Below are experts of layer 5 (counted from 0) of a mixture-of-experts language model. Rows are named router (the router's row for the expert), gate (a neuron's input weights, with its number), up (a neuron's input weights, with its number) and show model dimensions 144-191. Each number is 200 + 20 x the weight over its row's rms, rounded and kept within 0 to 999.
Before each expert's rows: "gets" lists some tokens that make up at least twice as much of what it gets as of all text. This comes from a sample of Wikipedia text that the model never trained on. Tokens count by the router's weight.

# expert 179
gets: "is", "os", "_{", "es", ")\n", "ec"
router,178,214,215,195,186,195,194,211,216,198,202,188,184,191,208,208,185,176,177,197,222,168,165,196,195,190,203,194,195,216,168,199,181,150,220,193,197,209,161,180,212,206,206,207,201,199,197,179
gate0,239,164,217,233,189,190,190,204,162,193,209,223,226,220,201,184,215,170,232,181,190,213,215,237,187,225,200,200,173,203,207,205,194,181,226,211,155,195,246,197,208,197,226,161,259,197,181,218
up0,200,190,198,227,206,190,196,207,228,193,181,193,185,206,217,202,202,209,176,216,221,187,202,168,182,168,189,189,200,222,203,194,193,213,199,202,204,182,182,168,209,212,220,227,184,184,203,177
gate1,227,215,218,217,204,206,209,218,210,187,196,200,193,193,216,184,179,182,207,193,186,207,189,161,194,204,214,183,217,185,202,237,232,167,157,197,220,234,182,211,247,210,169,190,194,188,219,190
up1,185,194,211,225,191,190,201,221,210,191,245,181,208,164,223,176,182,183,189,179,212,195,205,202,187,193,200,185,182,219,188,217,218,228,165,241,193,218,165,196,224,248,213,185,170,180,207,231
gate2,215,195,190,236,185,195,239,180,197,186,214,179,209,197,212,177,246,213,185,187,224,208,207,217,201,204,207,223,173,213,202,201,202,197,231,238,227,190,169,196,227,204,185,175,198,185,188,198
up2,189,214,197,219,215,206,232,125,207,213,175,206,213,225,201,204,230,199,198,215,192,222,189,203,209,216,192,195,187,181,195,169,189,203,204,226,216,183,208,179,197,223,175,180,211,194,172,215
gate3,206,182,185,198,240,172,184,186,185,229,208,187,209,198,172,197,214,194,199,166,203,224,198,194,170,204,139,159,195,226,181,208,225,203,216,229,222,196,198,195,192,256,225,162,231,186,221,219
up3,178,200,253,199,187,219,185,219,168,201,202,192,201,218,151,174,181,192,205,176,183,186,221,236,198,207,211,215,199,208,209,230,209,205,214,201,192,223,219,207,217,236,235,197,224,188,200,221
gate4,219,164,185,212,172,220,173,206,255,184,202,197,227,217,186,198,203,161,208,219,186,218,196,206,159,198,199,179,204,179,231,204,182,194,221,174,236,205,180,193,204,206,223,155,229,201,213,213
up4,207,217,188,158,164,216,221,188,196,204,213,249,178,189,233,227,220,164,216,208,183,207,194,183,173,222,189,212,203,204,207,194,196,176,216,189,228,193,195,214,178,228,189,210,215,209,196,214
gate5,186,186,196,223,225,222,209,203,200,194,196,200,218,180,233,171,218,209,184,206,198,186,233,197,203,210,159,194,204,184,157,208,168,165,217,206,197,212,202,187,204,233,197,210,224,213,175,201
up5,191,198,187,228,174,217,178,211,213,215,189,170,225,194,163,220,211,216,205,180,216,258,198,229,184,227,225,200,217,185,220,200,197,199,188,233,201,175,193,207,208,208,176,233,182,205,207,229
gate6,182,206,169,207,211,217,191,245,211,166,210,217,182,184,172,210,202,146,184,230,209,185,198,183,202,192,181,230,184,187,169,222,201,209,199,220,209,152,166,243,187,184,218,191,216,178,220,210
up6,225,180,209,183,213,230,219,211,162,200,188,219,194,226,196,219,222,265,194,193,216,173,202,207,213,208,199,203,227,219,194,195,205,162,201,191,178,187,205,181,231,204,177,186,188,200,197,202
gate7,179,196,235,233,230,217,191,197,212,230,238,181,186,194,206,166,173,163,197,209,239,208,217,224,190,210,191,185,171,215,193,210,230,179,200,216,218,169,178,181,173,222,195,233,192,208,225,216
up7,174,180,170,203,191,206,200,206,226,180,231,210,200,173,204,224,252,174,165,205,206,194,196,195,198,223,177,196,142,178,196,183,210,201,227,208,201,183,194,218,187,196,212,182,214,230,228,207
gate8,212,209,190,195,201,204,185,205,210,214,174,214,219,208,202,211,204,166,149,233,215,210,236,201,187,241,213,219,177,177,167,178,188,211,252,196,184,184,216,203,171,224,203,190,165,248,204,209
up8,200,186,193,229,164,193,194,210,191,206,211,213,190,179,224,187,180,222,207,188,206,212,220,211,179,178,195,191,194,216,230,190,198,203,197,206,222,179,216,217,251,197,193,238,230,176,223,188
gate9,205,188,228,204,180,215,218,247,185,200,190,205,208,194,213,156,234,192,204,175,185,177,192,243,205,202,212,212,212,173,169,212,168,196,171,193,219,192,201,233,186,174,185,219,214,200,188,218
up9,206,207,212,242,197,234,189,202,177,210,187,204,210,203,195,214,211,200,204,197,187,211,209,186,177,192,194,197,169,202,177,218,195,240,220,240,222,256,182,167,186,225,207,170,161,196,213,180
gate10,197,199,213,229,201,210,213,190,214,175,148,209,257,186,208,208,212,215,214,211,227,198,175,230,181,217,208,200,180,188,217,186,212,187,221,232,212,201,207,198,245,217,244,184,179,193,201,187
up10,208,196,177,156,204,232,179,235,181,187,245,207,184,223,219,175,171,204,176,175,185,197,227,164,197,217,203,192,156,194,205,177,196,188,173,172,179,209,194,218,201,180,193,213,181,172,207,196
gate11,175,207,180,220,194,202,193,219,194,252,204,186,208,199,194,214,195,192,252,196,184,198,194,199,220,233,233,213,238,206,167,200,175,195,181,189,171,210,190,176,178,206,193,194,171,170,167,217
up11,185,176,201,195,197,190,168,172,207,204,236,186,203,216,229,204,174,178,190,234,182,156,230,190,174,191,212,197,162,193,170,209,178,172,214,218,200,187,183,240,213,211,176,197,227,223,231,158
gate12,211,260,201,198,190,186,205,192,189,212,173,181,231,208,186,208,178,221,146,199,141,143,190,177,173,206,180,220,222,197,192,200,181,179,194,208,195,192,170,226,237,176,187,195,194,187,213,217
up12,197,218,188,218,174,200,188,180,158,199,205,196,228,204,166,204,189,182,200,234,208,165,203,177,189,207,202,179,236,202,177,198,206,157,184,195,195,197,200,251,164,171,209,209,189,150,187,203
gate13,207,187,207,205,229,200,200,209,181,215,210,180,228,213,214,160,203,185,169,257,214,186,196,253,182,192,178,172,197,206,169,255,218,204,217,237,172,193,211,201,172,207,191,208,205,190,254,190
up13,211,207,209,179,187,223,195,213,168,206,199,193,229,201,189,180,173,181,195,203,205,199,253,181,197,210,218,215,183,242,166,198,166,217,178,171,160,203,176,215,176,200,202,205,214,219,206,196
gate14,198,202,178,198,212,202,198,184,202,197,200,222,222,212,244,191,168,191,154,201,198,203,213,206,183,222,195,216,201,194,212,191,164,232,233,192,176,192,205,193,156,157,181,196,229,223,211,210
up14,191,185,211,200,167,205,186,224,178,241,221,206,187,190,201,197,188,208,190,178,184,215,218,194,206,218,220,178,247,211,180,183,211,202,228,177,176,212,198,205,199,181,214,201,199,175,214,184
gate15,185,206,185,198,248,200,170,189,278,165,201,195,160,192,228,216,235,240,213,178,189,191,167,218,204,206,188,200,167,201,197,183,215,185,185,193,212,183,196,206,218,199,191,214,187,236,209,169
up15,239,198,210,211,216,193,202,194,183,226,154,193,231,195,216,235,194,216,222,214,224,186,194,240,226,203,228,188,192,206,213,184,215,199,186,195,217,207,177,172,179,199,212,208,206,203,165,198
gate16,181,210,199,176,202,169,218,211,190,175,197,183,184,201,197,227,194,181,192,228,220,216,184,195,200,180,203,166,212,199,193,260,204,174,206,190,162,199,201,201,234,198,202,246,217,200,215,194
up16,189,202,194,206,228,182,211,199,197,193,190,214,193,213,170,202,212,214,205,209,200,207,226,222,163,228,214,213,181,198,191,195,231,184,202,154,207,218,201,248,198,213,197,188,204,211,185,194
gate17,182,264,210,216,222,195,209,237,204,188,180,208,195,212,235,200,211,197,190,248,209,204,229,210,225,214,213,206,166,221,199,209,152,205,193,207,223,177,172,194,199,171,159,193,224,186,189,221
up17,174,181,191,194,204,244,189,201,176,201,246,194,199,177,176,170,214,183,208,194,169,199,179,176,198,162,200,201,191,194,206,206,207,176,192,214,169,201,183,193,192,216,235,183,180,225,242,194
gate18,204,206,199,194,190,200,224,211,179,205,204,175,171,219,171,210,206,200,193,185,218,188,163,195,221,210,201,194,217,170,219,219,170,164,192,203,222,219,220,175,204,164,235,195,220,178,177,224
up18,222,169,174,213,217,217,197,161,209,193,172,234,182,200,242,191,205,214,217,222,190,208,186,202,149,177,238,228,181,212,219,204,229,243,197,206,219,185,191,205,185,178,199,207,166,186,233,210
gate19,204,197,196,208,157,203,175,190,182,187,187,229,200,199,189,193,204,193,191,200,183,241,202,199,222,194,242,191,227,215,206,209,260,203,207,213,203,207,184,193,187,198,194,206,156,205,207,187
up19,216,185,191,201,141,218,171,204,234,197,183,247,192,208,184,206,200,187,217,213,193,218,204,191,200,209,229,208,199,207,199,195,185,198,192,232,219,219,201,202,229,208,180,177,178,189,203,187
gate20,234,192,217,212,214,186,191,185,184,191,217,191,223,228,196,221,198,154,194,168,201,229,185,233,221,189,208,214,231,186,205,168,215,241,154,205,219,187,232,159,211,196,168,205,215,214,169,176
up20,208,195,213,211,209,224,202,224,218,198,227,219,192,197,183,171,179,185,199,209,194,200,204,193,202,212,168,186,212,226,213,203,206,151,220,209,204,199,200,173,218,221,172,194,237,234,206,193
gate21,189,226,247,212,200,177,198,214,194,164,188,238,230,189,213,194,199,201,187,189,197,214,241,203,161,169,168,214,164,212,201,207,221,205,200,178,184,161,181,180,182,180,198,190,217,177,218,196
up21,193,199,237,193,180,211,227,171,179,203,199,181,207,214,183,213,223,189,215,203,181,206,213,183,175,186,240,206,182,211,200,189,156,201,194,208,159,199,207,176,222,192,190,188,156,160,186,192
gate22,195,189,234,226,207,222,199,164,204,216,252,213,149,176,178,213,207,212,187,207,200,202,211,179,214,164,216,207,200,213,208,205,142,168,198,207,224,173,222,199,193,191,193,208,207,224,172,235
up22,199,202,151,211,171,228,201,195,244,182,224,211,226,212,209,189,185,188,190,220,177,219,230,188,199,198,208,203,221,237,213,171,226,196,137,225,213,204,185,222,223,179,213,184,177,193,194,196

# expert 253
gets: "5", "3", "2", "0", "8", "4"
router,178,185,218,165,186,209,201,230,200,211,196,209,208,181,184,230,224,207,186,191,204,198,178,185,233,190,203,168,216,195,162,193,223,195,207,182,207,170,215,203,211,243,198,208,160,191,159,168
gate13,202,189,215,216,227,199,199,205,219,187,224,221,204,192,225,177,189,216,192,191,220,178,215,199,197,194,174,173,212,178,180,211,226,191,149,204,171,201,225,217,186,190,202,221,215,195,214,216
up13,195,221,223,192,203,200,159,200,184,226,203,193,212,209,192,194,191,198,185,194,207,210,214,196,198,224,169,218,207,223,200,182,212,196,197,179,205,186,199,205,182,221,208,219,203,137,187,198
gate14,207,195,172,237,206,175,161,183,205,191,228,209,239,217,224,191,220,220,184,225,229,185,202,207,186,193,203,232,211,198,231,201,164,231,168,206,205,164,178,185,217,154,207,189,208,228,230,222
up14,230,169,225,196,206,206,203,200,157,227,206,212,139,185,162,199,216,188,233,163,202,201,224,214,192,227,237,150,196,194,219,185,212,224,211,170,207,203,220,166,180,219,185,199,185,169,178,171
gate15,204,213,239,190,210,228,212,206,200,179,219,207,200,209,222,217,179,225,194,208,172,197,215,176,191,218,190,192,201,182,187,206,173,160,198,207,185,169,212,191,200,179,184,225,192,239,217,224
up15,202,186,199,228,195,218,141,234,209,234,199,194,196,218,223,215,221,204,198,198,238,195,241,196,171,198,187,198,224,230,197,197,208,158,196,180,231,163,193,192,188,212,211,193,197,238,167,201
gate16,221,199,201,219,211,189,154,183,161,195,204,221,193,224,219,188,208,194,214,193,223,168,201,222,212,182,187,195,214,234,209,206,207,167,188,198,209,164,224,186,207,192,215,224,212,205,238,151
up16,200,191,226,200,199,193,165,175,212,200,239,194,223,233,178,193,178,183,183,191,199,187,209,186,193,195,195,209,190,209,185,194,205,214,213,221,234,179,205,210,199,181,214,217,202,205,216,181
gate17,203,238,220,206,197,216,178,179,214,197,204,161,205,199,193,226,218,186,207,217,203,198,230,185,232,162,211,155,192,220,178,208,240,210,205,213,210,214,165,179,202,194,163,198,212,195,162,233
up17,162,188,232,205,203,227,216,212,213,187,219,204,201,195,221,175,173,206,195,194,190,204,218,203,194,190,192,222,205,209,202,206,163,181,232,203,194,208,202,202,177,229,218,202,201,182,199,149
gate18,211,226,217,196,209,203,206,209,172,231,192,205,184,167,177,210,195,229,175,203,213,183,208,193,209,196,183,198,191,187,161,246,197,174,206,203,185,207,232,166,151,182,183,175,193,182,195,226
up18,193,181,199,254,200,198,198,175,197,182,221,207,169,207,210,148,190,168,221,197,175,199,196,236,159,178,220,208,182,217,238,199,202,194,189,183,221,223,203,200,230,180,198,219,160,212,211,173
gate19,195,172,198,182,179,185,175,166,184,185,204,208,227,175,207,213,210,222,195,186,178,187,172,216,226,204,224,212,215,201,210,205,177,226,212,222,211,230,190,185,181,214,194,249,177,151,187,174
up19,175,151,220,181,193,202,178,201,235,214,205,225,257,174,222,188,236,216,187,209,169,200,202,199,191,236,188,205,203,190,162,196,205,218,186,211,182,234,181,194,214,186,196,210,182,213,217,196
gate20,229,187,204,247,217,180,187,217,189,214,211,204,204,194,237,185,209,172,198,184,180,199,190,212,183,219,190,233,201,221,236,185,189,170,194,226,219,158,207,181,181,197,225,170,216,203,193,236
up20,211,190,225,188,196,230,221,201,220,179,186,203,213,203,164,198,156,216,187,191,195,205,207,216,251,171,188,201,197,212,198,211,209,185,207,157,195,194,198,199,263,199,180,229,201,208,227,180
gate21,179,219,227,173,166,217,182,180,211,176,231,231,250,174,229,203,193,197,208,191,192,200,207,174,247,194,190,192,149,182,213,196,200,192,210,171,181,188,195,205,171,220,192,186,190,192,188,207
up21,164,182,185,178,177,190,222,237,205,181,245,224,210,230,205,204,222,221,206,202,175,200,218,209,222,169,223,217,162,168,222,205,216,217,197,201,213,183,203,203,218,234,209,228,201,184,197,221
gate22,202,200,247,207,216,176,219,213,195,214,177,185,167,178,216,218,190,189,210,178,188,232,244,194,186,187,223,204,219,230,212,211,164,186,218,208,188,163,212,195,226,194,203,184,192,240,208,212
up22,153,192,166,203,190,223,196,206,248,230,210,186,203,170,159,187,163,196,190,205,186,192,217,185,177,215,235,194,200,183,198,200,193,204,172,204,239,211,243,212,215,195,210,186,181,202,178,207
gate23,199,165,225,197,188,223,194,173,193,246,209,201,235,194,211,163,205,201,151,213,195,217,209,204,198,235,168,194,225,205,201,211,220,202,227,218,168,209,215,200,204,198,218,183,131,186,223,203
up23,202,194,228,210,231,193,179,240,183,185,176,222,187,199,196,174,199,195,193,214,215,261,180,225,180,200,170,191,226,193,185,203,210,162,188,203,181,186,219,216,206,215,168,185,216,185,221,205
gate24,206,175,230,196,225,212,213,213,194,208,185,181,222,145,199,191,199,208,238,202,185,220,229,195,214,227,220,181,188,200,179,209,191,191,199,210,194,206,214,227,208,205,209,212,219,200,224,217
up24,219,199,202,195,204,203,183,183,174,213,215,199,184,232,200,200,208,233,229,191,217,213,201,208,174,162,199,224,192,196,197,182,192,204,188,212,205,156,190,197,180,225,188,212,213,194,150,204
gate25,226,186,194,177,188,179,184,210,167,198,240,206,203,181,183,230,230,210,204,217,159,232,200,219,204,168,184,238,211,203,193,202,209,171,227,212,198,202,214,204,205,216,179,199,183,228,180,168
up25,216,195,234,208,207,205,243,201,173,186,212,205,187,198,195,219,232,239,172,164,224,178,180,188,217,180,180,204,195,210,234,174,192,168,221,165,217,217,182,214,215,215,188,169,200,178,188,224
gate26,214,219,190,187,184,229,196,211,216,207,188,210,219,207,236,200,193,204,230,210,190,242,191,188,188,225,196,180,182,218,195,220,226,215,139,215,207,210,174,194,207,176,229,185,184,187,202,223
up26,188,159,206,164,187,191,182,223,191,186,205,206,203,158,197,201,213,221,180,212,189,212,170,174,206,191,214,213,184,187,214,151,187,198,217,191,185,271,216,216,204,206,182,220,179,214,184,235
gate27,214,221,177,190,205,192,224,175,226,195,207,168,216,195,190,252,177,206,194,214,176,196,181,173,200,166,180,238,201,217,184,176,230,227,176,243,203,213,176,228,195,211,207,191,207,174,228,227
up27,200,203,232,215,212,196,219,239,209,181,183,204,206,210,197,170,213,197,186,236,235,184,189,210,204,205,199,196,186,200,225,208,168,189,205,179,189,229,184,162,197,186,179,178,210,195,187,228
gate28,190,196,203,193,183,232,206,225,186,200,208,193,174,192,195,196,176,161,173,210,198,205,192,202,176,182,162,185,251,174,188,223,205,194,196,195,180,201,204,188,193,234,224,221,203,189,191,221
up28,190,182,192,230,232,200,183,230,180,194,199,213,197,221,186,175,195,205,165,215,208,191,204,192,196,195,214,210,195,195,177,204,138,225,221,241,175,189,209,188,207,203,206,193,183,181,227,252
gate29,168,187,202,221,215,190,217,180,220,194,186,189,161,155,190,167,181,194,190,202,219,205,195,165,198,232,205,219,209,186,210,203,206,191,203,196,168,206,206,222,160,226,191,194,195,146,180,214
up29,167,186,199,186,199,213,205,169,199,223,205,208,187,150,196,161,188,183,197,224,225,221,170,185,212,193,203,232,175,200,174,201,211,182,197,191,215,188,212,202,160,237,198,226,178,161,205,200
gate30,233,203,197,207,213,185,197,204,178,217,189,198,184,187,197,228,213,203,229,188,206,197,215,180,186,198,155,194,242,196,229,191,208,212,194,227,176,189,190,195,213,219,156,232,223,190,235,178
up30,208,202,238,205,226,229,209,198,173,206,207,179,203,222,201,256,210,178,206,189,193,212,200,195,235,165,187,197,248,200,222,240,202,196,194,226,188,200,200,208,223,230,158,197,223,211,224,181
gate31,202,216,214,176,207,192,191,217,210,197,169,214,195,175,182,208,222,190,203,210,203,223,208,204,205,202,216,176,169,216,157,190,227,170,198,196,177,191,206,154,239,187,200,216,211,201,185,177
up31,195,203,233,187,185,233,194,211,224,211,194,229,215,191,196,207,207,190,193,180,194,208,183,194,197,196,196,231,194,226,163,194,217,183,188,214,188,203,198,191,255,210,221,185,229,214,197,209
gate32,252,156,206,226,185,220,222,168,160,216,195,199,194,218,219,164,233,158,212,194,188,187,182,220,224,192,182,185,196,209,236,196,197,175,212,223,226,193,212,205,228,184,237,184,191,238,215,234
up32,208,206,216,184,153,217,221,170,203,168,183,203,223,198,195,204,211,228,182,188,187,216,182,205,240,196,199,187,186,188,218,207,226,203,212,194,222,182,203,214,201,165,191,196,197,205,223,202
gate33,179,207,191,220,198,209,197,209,201,242,246,204,202,194,188,187,206,165,206,207,187,229,193,189,209,191,186,204,209,181,187,209,198,228,237,207,217,209,183,200,158,203,183,211,215,220,217,222
up33,204,215,202,213,227,226,198,204,203,174,168,198,210,214,204,175,187,217,217,201,189,196,214,210,184,210,222,196,182,200,216,200,198,198,195,214,180,227,220,166,222,198,186,131,200,186,194,208
gate34,178,210,242,201,224,172,212,137,182,181,215,156,184,207,181,170,179,176,188,222,194,207,189,217,185,219,173,195,217,189,227,211,212,183,210,211,205,180,209,211,227,225,195,198,207,199,165,217
up34,238,206,182,225,207,245,188,205,198,225,179,206,208,197,184,174,204,198,202,182,181,165,223,215,210,202,200,218,191,197,211,184,213,189,208,194,173,222,200,205,211,201,207,218,193,220,241,213
gate35,176,206,196,196,170,197,188,186,186,243,147,198,216,235,205,174,185,168,191,213,193,190,219,208,204,204,177,222,202,205,192,232,165,223,191,178,196,185,161,218,176,189,191,202,178,207,215,213
up35,174,219,184,187,162,206,195,178,209,219,214,205,199,191,200,191,207,207,201,184,172,165,223,221,242,185,191,214,178,185,223,213,183,220,230,190,182,192,190,207,155,181,201,178,188,191,213,212

# expert 128
gets: "a", "o", "in", "is", "us", "or"
router,161,198,198,196,229,199,208,195,203,227,195,171,192,187,211,200,156,199,199,192,199,169,186,179,210,189,245,190,196,211,179,192,198,206,206,210,207,202,231,191,231,209,200,204,225,179,194,207
gate0,225,189,183,204,220,198,197,206,181,178,237,236,207,196,207,172,224,201,221,195,201,233,244,237,184,233,188,226,208,218,224,203,140,211,191,203,204,211,189,226,146,216,192,210,209,182,203,181
up0,222,172,182,210,247,176,196,201,208,197,185,216,215,174,225,174,184,158,191,206,194,202,238,213,215,185,216,192,178,185,163,183,205,237,199,199,198,176,175,177,206,212,190,160,214,166,199,206
gate1,249,199,247,162,217,207,224,201,228,191,198,195,219,200,207,192,189,170,205,181,206,210,169,171,228,241,200,208,203,192,217,194,245,201,181,213,227,234,183,209,195,223,198,185,214,221,201,182
up1,180,202,247,160,185,183,234,183,215,154,220,171,176,210,221,220,176,185,187,184,201,194,215,180,218,200,192,228,176,197,210,191,220,220,165,227,198,227,164,193,203,239,191,184,209,175,195,212
gate2,196,176,200,223,192,207,189,209,185,195,218,246,206,199,201,150,177,193,181,176,208,185,180,209,205,210,181,187,199,188,193,213,185,219,233,213,253,179,160,190,192,231,216,150,194,195,193,187
up2,188,195,188,215,219,188,244,177,192,223,192,219,197,193,188,214,241,234,217,203,222,211,188,162,204,215,188,191,181,212,223,195,216,194,217,232,151,170,188,159,200,175,210,153,197,243,206,178
gate3,217,171,202,225,230,207,231,172,219,208,219,183,208,209,139,212,204,205,223,200,159,221,186,181,205,251,210,174,179,198,176,224,247,229,210,187,201,196,199,171,216,208,215,192,202,210,199,193
up3,205,170,229,252,196,180,219,172,189,217,180,187,184,227,133,189,184,206,200,184,179,207,193,176,181,216,211,164,212,182,210,214,239,217,179,194,192,208,177,212,191,210,176,187,218,232,210,198
gate4,188,198,197,227,226,187,210,218,198,221,182,174,200,223,219,154,212,201,191,195,218,204,138,221,175,192,171,194,168,202,238,233,183,216,210,189,175,218,191,188,223,209,190,217,218,214,223,217
up4,197,178,197,171,185,184,187,202,195,269,236,207,177,188,231,226,192,169,167,206,195,201,232,168,176,234,180,225,193,165,173,204,229,187,212,199,222,230,203,213,190,208,204,201,196,190,199,188
gate5,176,200,199,227,201,199,179,214,214,182,166,230,197,226,193,222,189,196,183,206,212,201,215,202,208,158,155,183,169,203,198,174,212,196,205,210,201,217,193,182,196,218,196,206,222,214,206,194
up5,212,178,191,175,199,220,170,195,195,215,215,165,204,180,173,183,211,190,199,186,209,257,188,193,182,204,215,188,166,175,186,164,199,180,224,216,171,163,208,211,194,195,234,206,187,208,201,205
gate6,181,201,165,186,216,205,210,236,205,173,192,185,187,172,163,209,231,229,219,201,186,184,244,192,198,198,192,212,169,208,208,199,167,178,183,211,183,163,163,210,211,213,201,177,195,179,216,228
up6,196,177,179,193,241,186,217,204,225,205,195,214,181,185,212,226,186,194,170,215,185,189,207,175,222,202,222,223,224,233,189,191,184,183,209,190,172,213,203,198,215,183,175,214,175,169,182,161
gate7,177,216,230,198,174,237,207,191,171,209,223,199,203,173,212,198,200,174,207,205,213,181,240,226,205,217,203,195,186,189,196,246,211,215,212,210,215,200,203,194,196,200,213,207,180,193,225,205
up7,179,194,203,208,240,201,214,185,201,207,185,209,222,210,213,184,214,204,171,201,191,198,236,213,204,205,180,224,185,177,183,192,178,223,215,197,225,209,199,237,202,177,177,237,242,217,213,199
gate8,185,231,183,158,200,212,187,207,222,212,199,198,223,190,191,157,207,189,157,200,169,218,229,196,191,209,175,231,208,199,191,202,228,189,232,214,165,223,232,225,165,189,184,215,177,221,208,203
up8,206,208,195,201,184,219,231,221,216,193,193,216,150,186,191,207,184,175,207,199,192,215,200,197,193,208,188,211,207,201,207,149,218,240,201,239,219,196,184,172,206,144,205,211,209,190,238,205
gate9,191,188,182,185,169,223,185,206,186,211,207,203,209,175,226,172,205,178,158,155,187,180,234,222,228,219,226,214,177,218,213,200,174,215,206,221,203,182,177,223,214,179,177,229,185,217,193,178
up9,213,210,209,195,229,175,181,203,194,190,190,197,168,202,193,203,179,166,212,253,209,192,200,179,165,217,172,218,165,190,187,216,218,220,174,203,187,222,210,173,215,187,181,179,196,195,197,182
gate10,184,205,202,187,232,185,190,196,231,209,208,217,216,210,183,164,218,204,188,188,230,182,198,225,213,207,191,235,188,186,230,195,203,208,199,202,179,165,178,193,205,183,167,209,209,194,182,218
up10,207,172,171,190,186,229,187,230,186,234,232,174,170,206,200,192,218,202,203,206,183,229,228,172,209,193,229,215,174,182,194,177,182,227,172,210,184,173,206,213,194,188,201,183,207,188,214,213
gate11,206,177,211,237,199,194,195,244,238,215,200,179,231,206,186,193,217,222,193,191,219,170,222,228,183,178,203,231,205,187,234,219,206,180,223,214,190,191,185,231,217,215,207,207,220,195,202,169
up11,199,215,162,179,185,217,212,201,165,199,198,237,181,207,190,201,201,169,236,230,178,168,194,185,202,215,185,182,176,225,151,208,191,188,193,177,182,225,194,173,184,175,174,171,169,201,212,210
gate12,245,207,174,210,187,196,210,190,181,191,185,185,211,191,209,195,201,186,197,208,188,194,174,177,173,193,218,207,237,163,211,218,187,193,202,205,210,220,186,235,225,210,186,221,199,173,204,194
up12,157,206,194,196,209,202,200,159,207,205,182,175,217,211,202,211,187,181,207,189,233,178,212,180,163,222,188,187,216,166,160,206,215,195,211,197,243,231,222,214,164,196,210,195,202,201,206,202
gate13,168,191,200,210,253,238,199,240,192,170,190,183,190,170,237,181,223,227,179,245,208,186,195,215,209,163,172,162,188,217,181,213,191,173,219,205,171,200,176,202,207,205,192,208,224,171,209,204
up13,152,204,241,171,200,210,149,208,223,178,211,172,208,204,197,190,188,242,192,218,203,226,187,165,218,175,210,208,182,235,185,212,208,164,191,173,189,186,213,190,182,210,170,238,172,183,187,202
gate14,141,168,220,234,229,193,167,169,226,181,176,219,178,200,203,230,190,216,211,238,214,187,198,205,188,207,173,213,191,205,211,177,187,233,228,172,208,183,200,177,197,176,188,200,192,204,249,199
up14,177,173,204,193,203,205,189,218,198,225,190,228,172,228,155,166,198,177,218,212,193,181,217,183,169,208,190,155,213,192,197,170,188,191,232,187,240,202,186,182,186,222,195,225,209,182,198,178
gate15,208,201,205,203,242,191,200,187,233,199,196,178,156,163,195,183,223,212,210,227,179,159,209,205,214,215,179,195,165,194,210,195,213,157,227,221,211,229,192,218,194,219,208,255,203,205,221,201
up15,223,200,152,192,198,159,210,197,203,220,200,184,185,194,191,191,219,221,206,188,225,150,225,242,181,189,217,216,228,196,201,201,197,207,199,203,225,212,191,198,212,215,196,205,193,182,181,189
gate16,162,201,214,202,213,191,178,171,191,227,192,196,219,194,170,236,210,190,193,155,207,222,221,220,226,209,168,176,184,201,185,209,219,180,236,200,190,193,195,208,185,210,196,180,221,231,197,193
up16,164,195,207,222,231,199,186,178,194,200,198,205,216,207,193,205,178,205,208,215,223,187,252,228,215,212,201,211,186,212,184,199,212,207,219,192,196,190,193,231,152,180,237,190,234,186,201,241
gate17,199,220,211,211,227,201,174,207,212,186,203,193,197,188,206,218,204,170,150,241,231,192,242,197,185,200,203,193,181,216,224,202,203,219,175,195,242,202,200,185,208,229,152,183,157,220,169,178
up17,185,202,204,227,164,223,201,216,190,208,194,187,170,207,219,177,222,210,223,194,148,245,182,197,179,184,184,225,229,194,158,199,214,204,243,215,184,212,197,207,196,196,244,199,210,212,258,192
gate18,210,206,205,215,196,203,205,188,187,215,192,175,175,194,201,162,183,187,199,215,178,241,166,196,183,193,192,205,202,158,200,236,229,170,206,221,190,214,210,200,177,189,221,204,222,191,197,234
up18,222,188,211,213,186,184,208,230,172,181,224,200,169,214,208,192,225,201,233,180,174,187,197,210,182,190,214,208,197,199,199,212,203,238,203,200,230,224,242,184,227,217,194,202,197,212,226,181
gate19,203,189,227,205,176,212,190,177,195,205,200,247,204,215,209,178,181,209,221,184,205,196,173,212,229,190,203,226,205,194,193,209,226,209,232,216,202,185,176,214,205,247,201,197,197,218,203,198
up19,221,185,191,178,140,196,170,206,206,189,211,200,222,243,215,208,198,207,213,212,199,189,196,216,196,163,193,201,214,228,199,181,212,197,187,207,221,223,202,224,196,250,188,194,196,194,202,207
gate20,202,174,223,215,210,185,219,190,234,173,209,211,223,244,219,199,211,177,175,224,191,202,171,208,196,181,164,208,216,202,221,181,206,198,181,182,173,178,190,162,182,207,214,181,213,163,172,212
up20,213,181,215,203,198,229,201,193,178,206,222,238,207,194,203,166,192,207,223,201,191,195,207,192,222,156,195,201,186,206,188,169,204,175,208,202,185,172,229,214,203,202,195,226,219,228,226,192
gate21,189,212,219,192,193,186,217,213,221,203,209,189,221,203,221,191,186,187,219,193,210,193,229,173,185,187,182,237,193,192,192,207,193,224,213,186,184,225,179,178,177,174,190,189,200,193,156,205
up21,187,217,214,194,206,202,200,185,184,171,199,189,215,223,212,239,223,180,223,200,209,180,217,182,207,185,238,233,147,214,199,193,172,194,213,196,206,193,205,202,231,232,206,216,175,222,175,217
gate22,212,224,213,181,216,187,222,206,193,220,201,199,186,223,223,213,179,242,208,153,225,185,208,208,221,168,186,208,221,175,224,259,165,175,221,206,254,161,200,240,176,242,228,227,203,222,189,194
up22,172,223,183,221,200,237,188,191,180,201,202,180,205,178,161,228,234,202,231,203,176,195,229,180,200,208,194,221,228,187,205,161,230,205,183,210,181,198,195,186,202,162,172,199,152,201,190,229